config = dict(
    n_layer=9,
    d_expert=64,
    tie_embeddings='early',
)
Below are experts of layer 4 (counted from 0) of a mixture-of-experts language model. Rows are named router (the router's row for the expert), gate (a neuron's input weights, with its number), up (a neuron's input weights, with its number) and show model dimensions 128-191. Each number is 128 + 24 x the weight over its row's rms, rounded and kept within 0 to 255. Numbers have three digits each.
After each expert's rows: "gets" lists some tokens that make up at least twice as much of what it gets as of all text. This comes from a sample of Wikipedia text that the model never trained on. Tokens count by the router's weight.

# expert 44
router:117148118122146138151149103138175136166148154139147145163107123129129135094173168106092120163161133120072128093130098108158136108126108121126106164144106141172144127105126140142070156112125131
gate0:105158093129174120143115135155128166161106139157121131126133166142135117142127137142106120105107115152137120146130152106109122126089126098112109121090101062170132104070139146112110140084170148
up0:136105148119085113141141119152080147117106122138101112130111162153125113115101097126102114123131151139132108132087111112125132175152089183113122160116146133158136118114122118098152164127105119
gate1:116170152104147147110141106098166109126127102096126143115161118099140115141132161140121106154104160173133124154141143129111118113071164071122152093160127139160120166134110164133107098117092150
up1:149082115136109110127110153146094131135144096163125124114112151117096134130124081133157151104113106090109164094133104115154152139168134132146128133123106111107125125110137132137149130119134101
gate2:168131130121132119105123126102146107128161124111117131129135103141134128153178133136114132120144137109126134135139156145166138149106113141127133096128071117116120092154131129108127112162085108
up2:117132167108138144149105136139106131116089144143160132127129153136114134112090120139167122119110147156138114139105093096101098095168135096119107134146224119108128147098119126142122141090164175
gets: " a", " the", " his", " of", " an", "ed"

# expert 110
router:113120130173135109124147140091155150115085174094073142099118112166148153127106144140147119162139142111097113047094147138102114129152135145171124126108149118143120107144120146097083118144147133
gate0:147139104152156144130133129128139100120126147120110156112162109166139116106168140131062099095132183165103161171088147126156117128133151122152119123126146161141132154132157130124115148127089153
up0:111170147101104125132111110120119184105140101145160101105093155113130120143108141115166149149134114111123101123141128093120158138098086161128147127145120099114107111090110142093149121143158083
gate1:094131090115137145069170060110143093140144125078095125114089124109081129107102144126107095088128129154167167119104167095187153135087109122123151136128113108156143121136124164125135132123127098
up1:115132118149128118092168066141118092163122145119115109140137094117093123084107169126101077137150132161159106130086125119175165126128134133123138122087121081160163087138150164127098153100143115
gate2:124138135155129102147116110109116179146064163118132119137150132182134184138107127153098129125127120134165113116126133162132128120171173116160141073148111124163122109115134136099118161136153139
up2:139155137104114123155114130126105147154085133101112143160141146188093149102145119148108121130150109140161150097123125136143105131181128141144144103119094109130120118129154156111079153172127133
gets: "s", "ro", "lo", "ul", "os", "de"

# expert 16
router:146164155148155135158173087144149123123155118133157153125107135143177142195124160142147159131123113108107098123115125168119139147085136166110146129117156116082132138153123091139125132185124156
gate0:131148105141116102091113129135190084059144128128091096166135118122117146118128114119088071131133137098139116115152091121123128090177129089176143132151094119137135108118150163112152098155179108
up0:115128131104143153180157113117077175173107157124150148134117121126132103127140129147134189127130117133139145133100144130174123152078138162089108084129150133136128152158120092132132157112097140
gate1:123135122140126125138137153102083172104111173104137115128133097172110137137144106122131115199089142135139140168120121096145136092126100080110098125131092101116117146167131174119096138106093139
up1:126152142141143134163131126137100135106158172102177105128162105151130131128129121158140120142102159148114108163116115120152142112121093096092076139104101074091146155205137138143107145133113137
gate2:139076092132089092097132112112143141109093140143104142152132104132121145126155111073127088147111126101151165098137150123158101089108147113166122104139106158164095093124126155095134095085109100
up2:131131162144158104116126105135102121111115142150138111119121135150104137167155094158129124117114131191154134138149101111115126121136108103058133124129129132085129104150135145123124159152088114
gets: " ", "1", "2", "3", " +", "4"

# expert 24
router:120134138106133171161116143096128112134178117158169126078121131125153127132131132101078131088115172122189120116128081128141117134134155104140179116169091132105149118151159129133134139111122143
gate0:167113134093109119172107161165072141136132106150136127128085133136105188122159144108126105130168143131169131112164096135140143129163108096119099116123102153121105158132116087145128140130073124
up0:131147115136117183126178122080176132106147129121123126113160092079127078123119148101152138133123139114093124132092187143103118132116113148147164128133098105099135100131093190136109117153177113
gate1:120130083116133115126134104089152124145108140171133079125132118110135143141158171145153164098141123128168108140131137120161148157094163150123125089130097165107104137109100097118169109139152142
up1:128125138132162128132119112114116106146152109177151095126135095115130134141192185161127140094158143150151113140162115146128168139112175122115110096103066180088130139120133089108182150144140139
gate2:175134166158111168154129088121186123169132130128153117127141185090087111101077137095107167109145122072135094085071101109132162165115083111138139149159141122143127113135133122139135131112097124
up2:103137086112132102113125165130111135091128100117102147129135111142171124118156153124156091153115126145097144163157138162135137104158151122152115105100107140108121167118122147117101130154149113
gets: "s", "en", "al", "==", "e", "d"

# expert 26
router:086142126152122154137108134140152112132118127109174105152159113117086137082110100108104110152131116158148104142149095125118131102144138177126164154203104117099168155118153107174144178125139126
gate0:104072122132152143120138097148170163097117138143128136120161135115149106155079095149115134129122115116113144134118108118125127142131153139102124129132129113149135094144126123179107131101126109
up0:106132085146164082133130125145152177133155127125139135148158120135119159112111139052133141139100162047103140117120129103131116128144155122118123137159116145142130128185131137106188139104095082
gate1:087161133129113118154131157138133107117131141122123132121141137134136181161146154134114103134112127127141149122118099127150145115140145165131183114123098160107123114083150133105148125149095163
up1:145099121131109154086158145139135147164132129116150100119127077139132109134131106111133112139155140101132102131117152123140094146118117089123094126089126103115145148167102127122133125105195112
gate2:115128104181100117141143134152098092147097175131124139134155119107124128147112149107133113132093107149108119146128124151115132161125101128156126145118116125140131085132149109116156125153096151
up2:094139093145095132112127144125159140153119137124142101158132141137106135160123111093163113130105119129128113136131117150170100140100082122147132124130123151143129129051146117100157120182126152
gets: " of", " for", " in", " on", " with", " to"

# expert 10
router:115106139145151169102135100129119112110114107105135133123120103128141158136109101124140132121148148081086172078118110170143150153134110106117135203109145096157129123109142123127102126115105126
gate0:122111143122181113151117125133157124128115079112122133117132142153116129132186106152105163098137145137126109111139137125142102181087098122108118121138133090115113078118119133186141107108133141
up0:151123137175100119112138134144122134156113163137134098155121134144087073111139105162120152133124131088118172123075104118162133167122102144165105117134124161148139185128101106096120124119124103
gate1:139113108146158109100080129119093131140126160122145140164113116099078115127100121101106151108131144119127152145076122110126091110137099130032108157128080138123134099110071123139164148123143117
up1:117145174113097132172166145129161128131121113133110125069157143149166134126127121140117122136123104121129115124161132145128152143117138107210145130132157124131118174142175111117090091133117148
gate2:149139180142139137100142135119164096143138126114135128161126117120080090174096108125128129108127128104150141118172108096097127121103125153112132133119131113090128103131118115091131135133091111
up2:123117094119143163136100120148107150091121096142125137102119129153177169088128138145123121137143122160118121144109143156150136145142135122151128142132120128160132134122138144152138122123161144
gets: " W", " A", " T", " U", " S", " B"

# expert 48
router:119130130171117128119115148111106106116161134103113134128102140157119142104089081114087155137158079121126164133112094120161119145096113153115193144151143099117138096126123091141119121115152116
gate0:147106183099152089148146103125136089161108137159114121066134165127070139144115129144145120166116115140166103159093145107118114161151141130169078150148126133116133077114117152113114106135113121
up0:112120147124128060150146125140111104156116140116123083135126156134075129125117102152128114146118093132166125167135136091151128155157131103169119166122139131101153075139145144091117119115128152
gate1:120139145168148147134139098143117103133113166081157118131157126157128149135124125140104091094114068142165137129108105145099133119149170132105099153142141105151118128130125118149141108151137141
up1:139142155123109119117144149145138136114117167084154127106155156142093155138170153129115128110135121148173138112084117154097124097146154147102077120127111147106120131159093136142144155152146117
gate2:089099128168102103190144130160157131108116161122137154131098119135096154111137139114107137107092086133144191098111143127103092103099148133129115126119124138187096124141128133128128142135115174
up2:158150125088165149090121132093127145156132136130103145098137159148164094168143110113143109172151169154127080144146135132130156135167101091144133102132105143092118134094085151134148152096158089
gets: "|", " |", "-", " May", ",", " January"

# expert 38
router:115134143113104114166125119111124119170149124078131147093150101147094133177111157155178166108120115100117090157154118118148138150141103162139158147122129171114124151096074120103130134101126140
gate0:144130089128115137126146095158168126128136147177126117187128164080130159124100122103102141106104123086122128134152131113090111105132120128101152120123115131118128100095147124170089103152120086
up0:125151156151137108128141105125077123127120148075123132092118071118143117137155155154152106119155153153126121118143128147137104145146141111142085112128157152135123143108092126097142172116148150
gate1:119111105092105159073104142115147126125144112128117120135128106123136129158134139101154119135098160142122120161105138083155126100129119159169145097127132150129127085111122121178135128146089112
up1:162133178164147119200152090137155127102109146148124150148111156112110117092135139121093153106190097070149145077141120148110119149102154112090122143140121136140118151125131135092108096136158142
gate2:113136141110098156129162142116132144135146133141132134094126107114148117135159140104126111173069186112136130106136119141140059142095131081106140130100170107132136149110189139141097161138132135
up2:161093085149149091116108087153118112141115108134119114146120165139105112095104111106121135106179063091117133122126130120095176116181116144184118127139086170141130116144073129106131139101137125
gets: " ", "–", "---|---|---|---|", " Genre", " career", "fra"

# expert 49
router:140104114164120133145152138126126098122169132151152139104131125169118116110125130111103115093144131142137118151135100120155168132122168111142149136105125157110114151147131122130169136097150114
gate0:143110173121114140125128137152141146111135083122135123100093126116115163098076124141145103116120119113178144111148109147135104122102102154104107165130100146113108157158099129109052097107108159
up0:146105118128156153136131165131106127122154152143147169114149154119144138128115147136129096146139153133154169147158160146106122115155114085103115105152099096135102118140123126140101127113086134
gate1:166115102132183154148154135127127131121179113128149117113137131165157093133139123135136136168160143171133110139163152152149119125117127123120149127124063120148124114105097153162138120166125127
up1:155098107142186138143143131148111128119164136137143141101164147170160119116134136123119128173159137185125090138144143138145131132118130117087155118097077142138125152091127181171133137131140136
gate2:096108081116111139155162161129138131139129096117143115130115168157143101146092135156115127154118134152133156132109125151154138055130141152087089124132123143107127115152132152134137145190160129
up2:116117079118110146142149150130137123144130100109149107129123182173132098134112138147107150159136136155119133123124114171151140050142129167089090120130107160089134108183128133152151147179163147
gets: "t", "ter", "it", "s", "r", "at"

# expert 59
router:090113096144155121132137153127120161105135162102135125147128118149117104122184106118108123124141099110160102172157081095122146131154075163111138139157079130110150137141156098116137181120134116
gate0:107149070076095121136133094126060155155120150118102145117170131146111141188133124139138123140157122117091120119136141145104105105120166116098121154123094177120128118092125106170106132176125115
up0:160124143147148150123122143106197118111109135142130123119102081101166115089092096135139178097137155113147113116087146105140164125150108109153114092117172121113116124140126143105126101122143163
gate1:143122117122177122143133120159112116157116098117162112137141124117145118100124148167125171118175115121093131132129119174084098104146114119149058101097110138120142159117124139100090154118136154
up1:117127094123118128097133083154107127152106114136142104128162130092170130154113169126132126128142104133133103147097122125127140106164124113148098087082141139106151187111136119114106151134108206
gate2:121100082155166122138129074172132150142123139113136115144154087122109128105155136165115101116126061137122123104127131163148090108154176167101086126122118134122136128147140120060142122141137122
up2:133143134110119176115121135121106102135125112114131131101106146113173157165144103119156122107131152144125132138135128148112102153119125104148143090126140146136118142089111142129114101125125116
gets: " of", " by", " for", " with", " on", " to"

# expert 34
router:106107117136137124145099096117126132119136129127158090159119118112116119106115147104098119093117133113112098085126108100128122151137128145118128182151157179120162149109147092120138163144160141
gate0:119117138133161108160145139140141147181124138160122144121163123141103145140126123131118112146126139124136113127144124133111079108121131163111148104121107115072132142085147128103089144119134154
up0:093111125113134109128124121140108137176114162161132117147141112116165132117134088133115127116106146119110108107171091123157093132121163132137130145127180132083146190117135104132086138137161186
gate1:092103101144161125073122122135125131155125150153101118148134163115134139124159096122097116114144124144152124120150130157148164136140121130107139165127144139111136111116116100190114142134168181
up1:166112139152100141160117115132115131135136072113112130128108108144103109109152117159142144144121117138101113155153100108115118142091134134150163084154095120110135123108139133114131131140083077
gate2:111170132102126086120140089093147163158197128115103113116101100133117143129113134114133138160105096128123145110133150116123106138149118108137094109131159155151122144097150141151130137123168146
up2:115055142144115157105117129135139109116108143122136134164160139126120145145153141158131115145156160096141120161126108188180151128099152128143173138177111102127132107101118125153148101116111139
gets: " the", " of", " a", " for", " in", " with"

# expert 40
router:120127137171162104135140117124132091132116151150099137166129172159133092123096106123162120127117103131123101119135154133120159159132138151121097074083135168154125139105125157155113111122168094
gate0:149092106139131133140135124129104117149064169114142153108096149154129120118144129119107105141095086158131119153103136108175121120116111113149124109141122120125103122145107130143135120139121085
up0:094167129110130135089128136135156139119184069119111142152142109075130129156115126148140159135159152116125133111164119125077108135145125164143144134136124117174133139132167153111122126125127148
gate1:154145150132130100110145103137118138084164131144113161152054120105173119115118109153051140120115081130127137083088094132097136140162148145156143106118087140136111139104123145131146127157124136
up1:108131147107137101169142093137076111111163159163120149137063156133173090131098081123059144108113075142150129155123085135111122118138152134134119110112106137135138132091143149136148136105124159
gate2:115098106144160127112160097146121111160150170143147134127146184177167099115117126097078115169123103128137112150098138111133131143086128123115122121140153147129137134123111126138132149181121064
up2:125121110133175126128154083132094117165184165152154129139096152160152112136178170141133141131140092139129106146131146160130144151103120168146147093116127145125145148126120120130140131132109040
gets: "d", "k", "f", "j", "t", "bb"

# expert 43
router:135107096118169114113157102104125155119164118109178113139154143146113122144185163149162144108120111137099108134146148126167098115126111101137135074124107105080160160103133131170131131067125151
gate0:140095119114134138135138084149080139124129161140139146138171148117158180153150115146129115132142103131113126138151139135136144110148145115111038091127113145100141125124089103142119181134130079
up0:138159141126137119134112126104144136122159059111139105112134111116159085105100114129120170126099110083126140130147123111128137153100140096145182186137120081144129129139170139131137093122121116
gate1:150118119140137113175147154125119115137129114147132121131120116136067139100148097158119111144093128123137144085131089098124095137091108123130150112135129100135123122163104156114119148080126132
up1:097141104131118120161152146118125154140166142122147088146124103117150117133149123079133141182103188102108100140106133092147076148118109122134157090130134149136142170164143148140162147111159133
gate2:172122134109165102128147149122106148108141126142131133108145144130117163097192098114132156115134088133141120088137140134116137143110114154114102146159110149141124163168098122108146102129121111
up2:099147113148121151109110111078166123126109131140095132152094101123133076152110134115117105152078106126144146148102174110131108139103173107157174112159133123126104089118145158166134123127129125
gets: " ", " is", " was", " has", " had", ","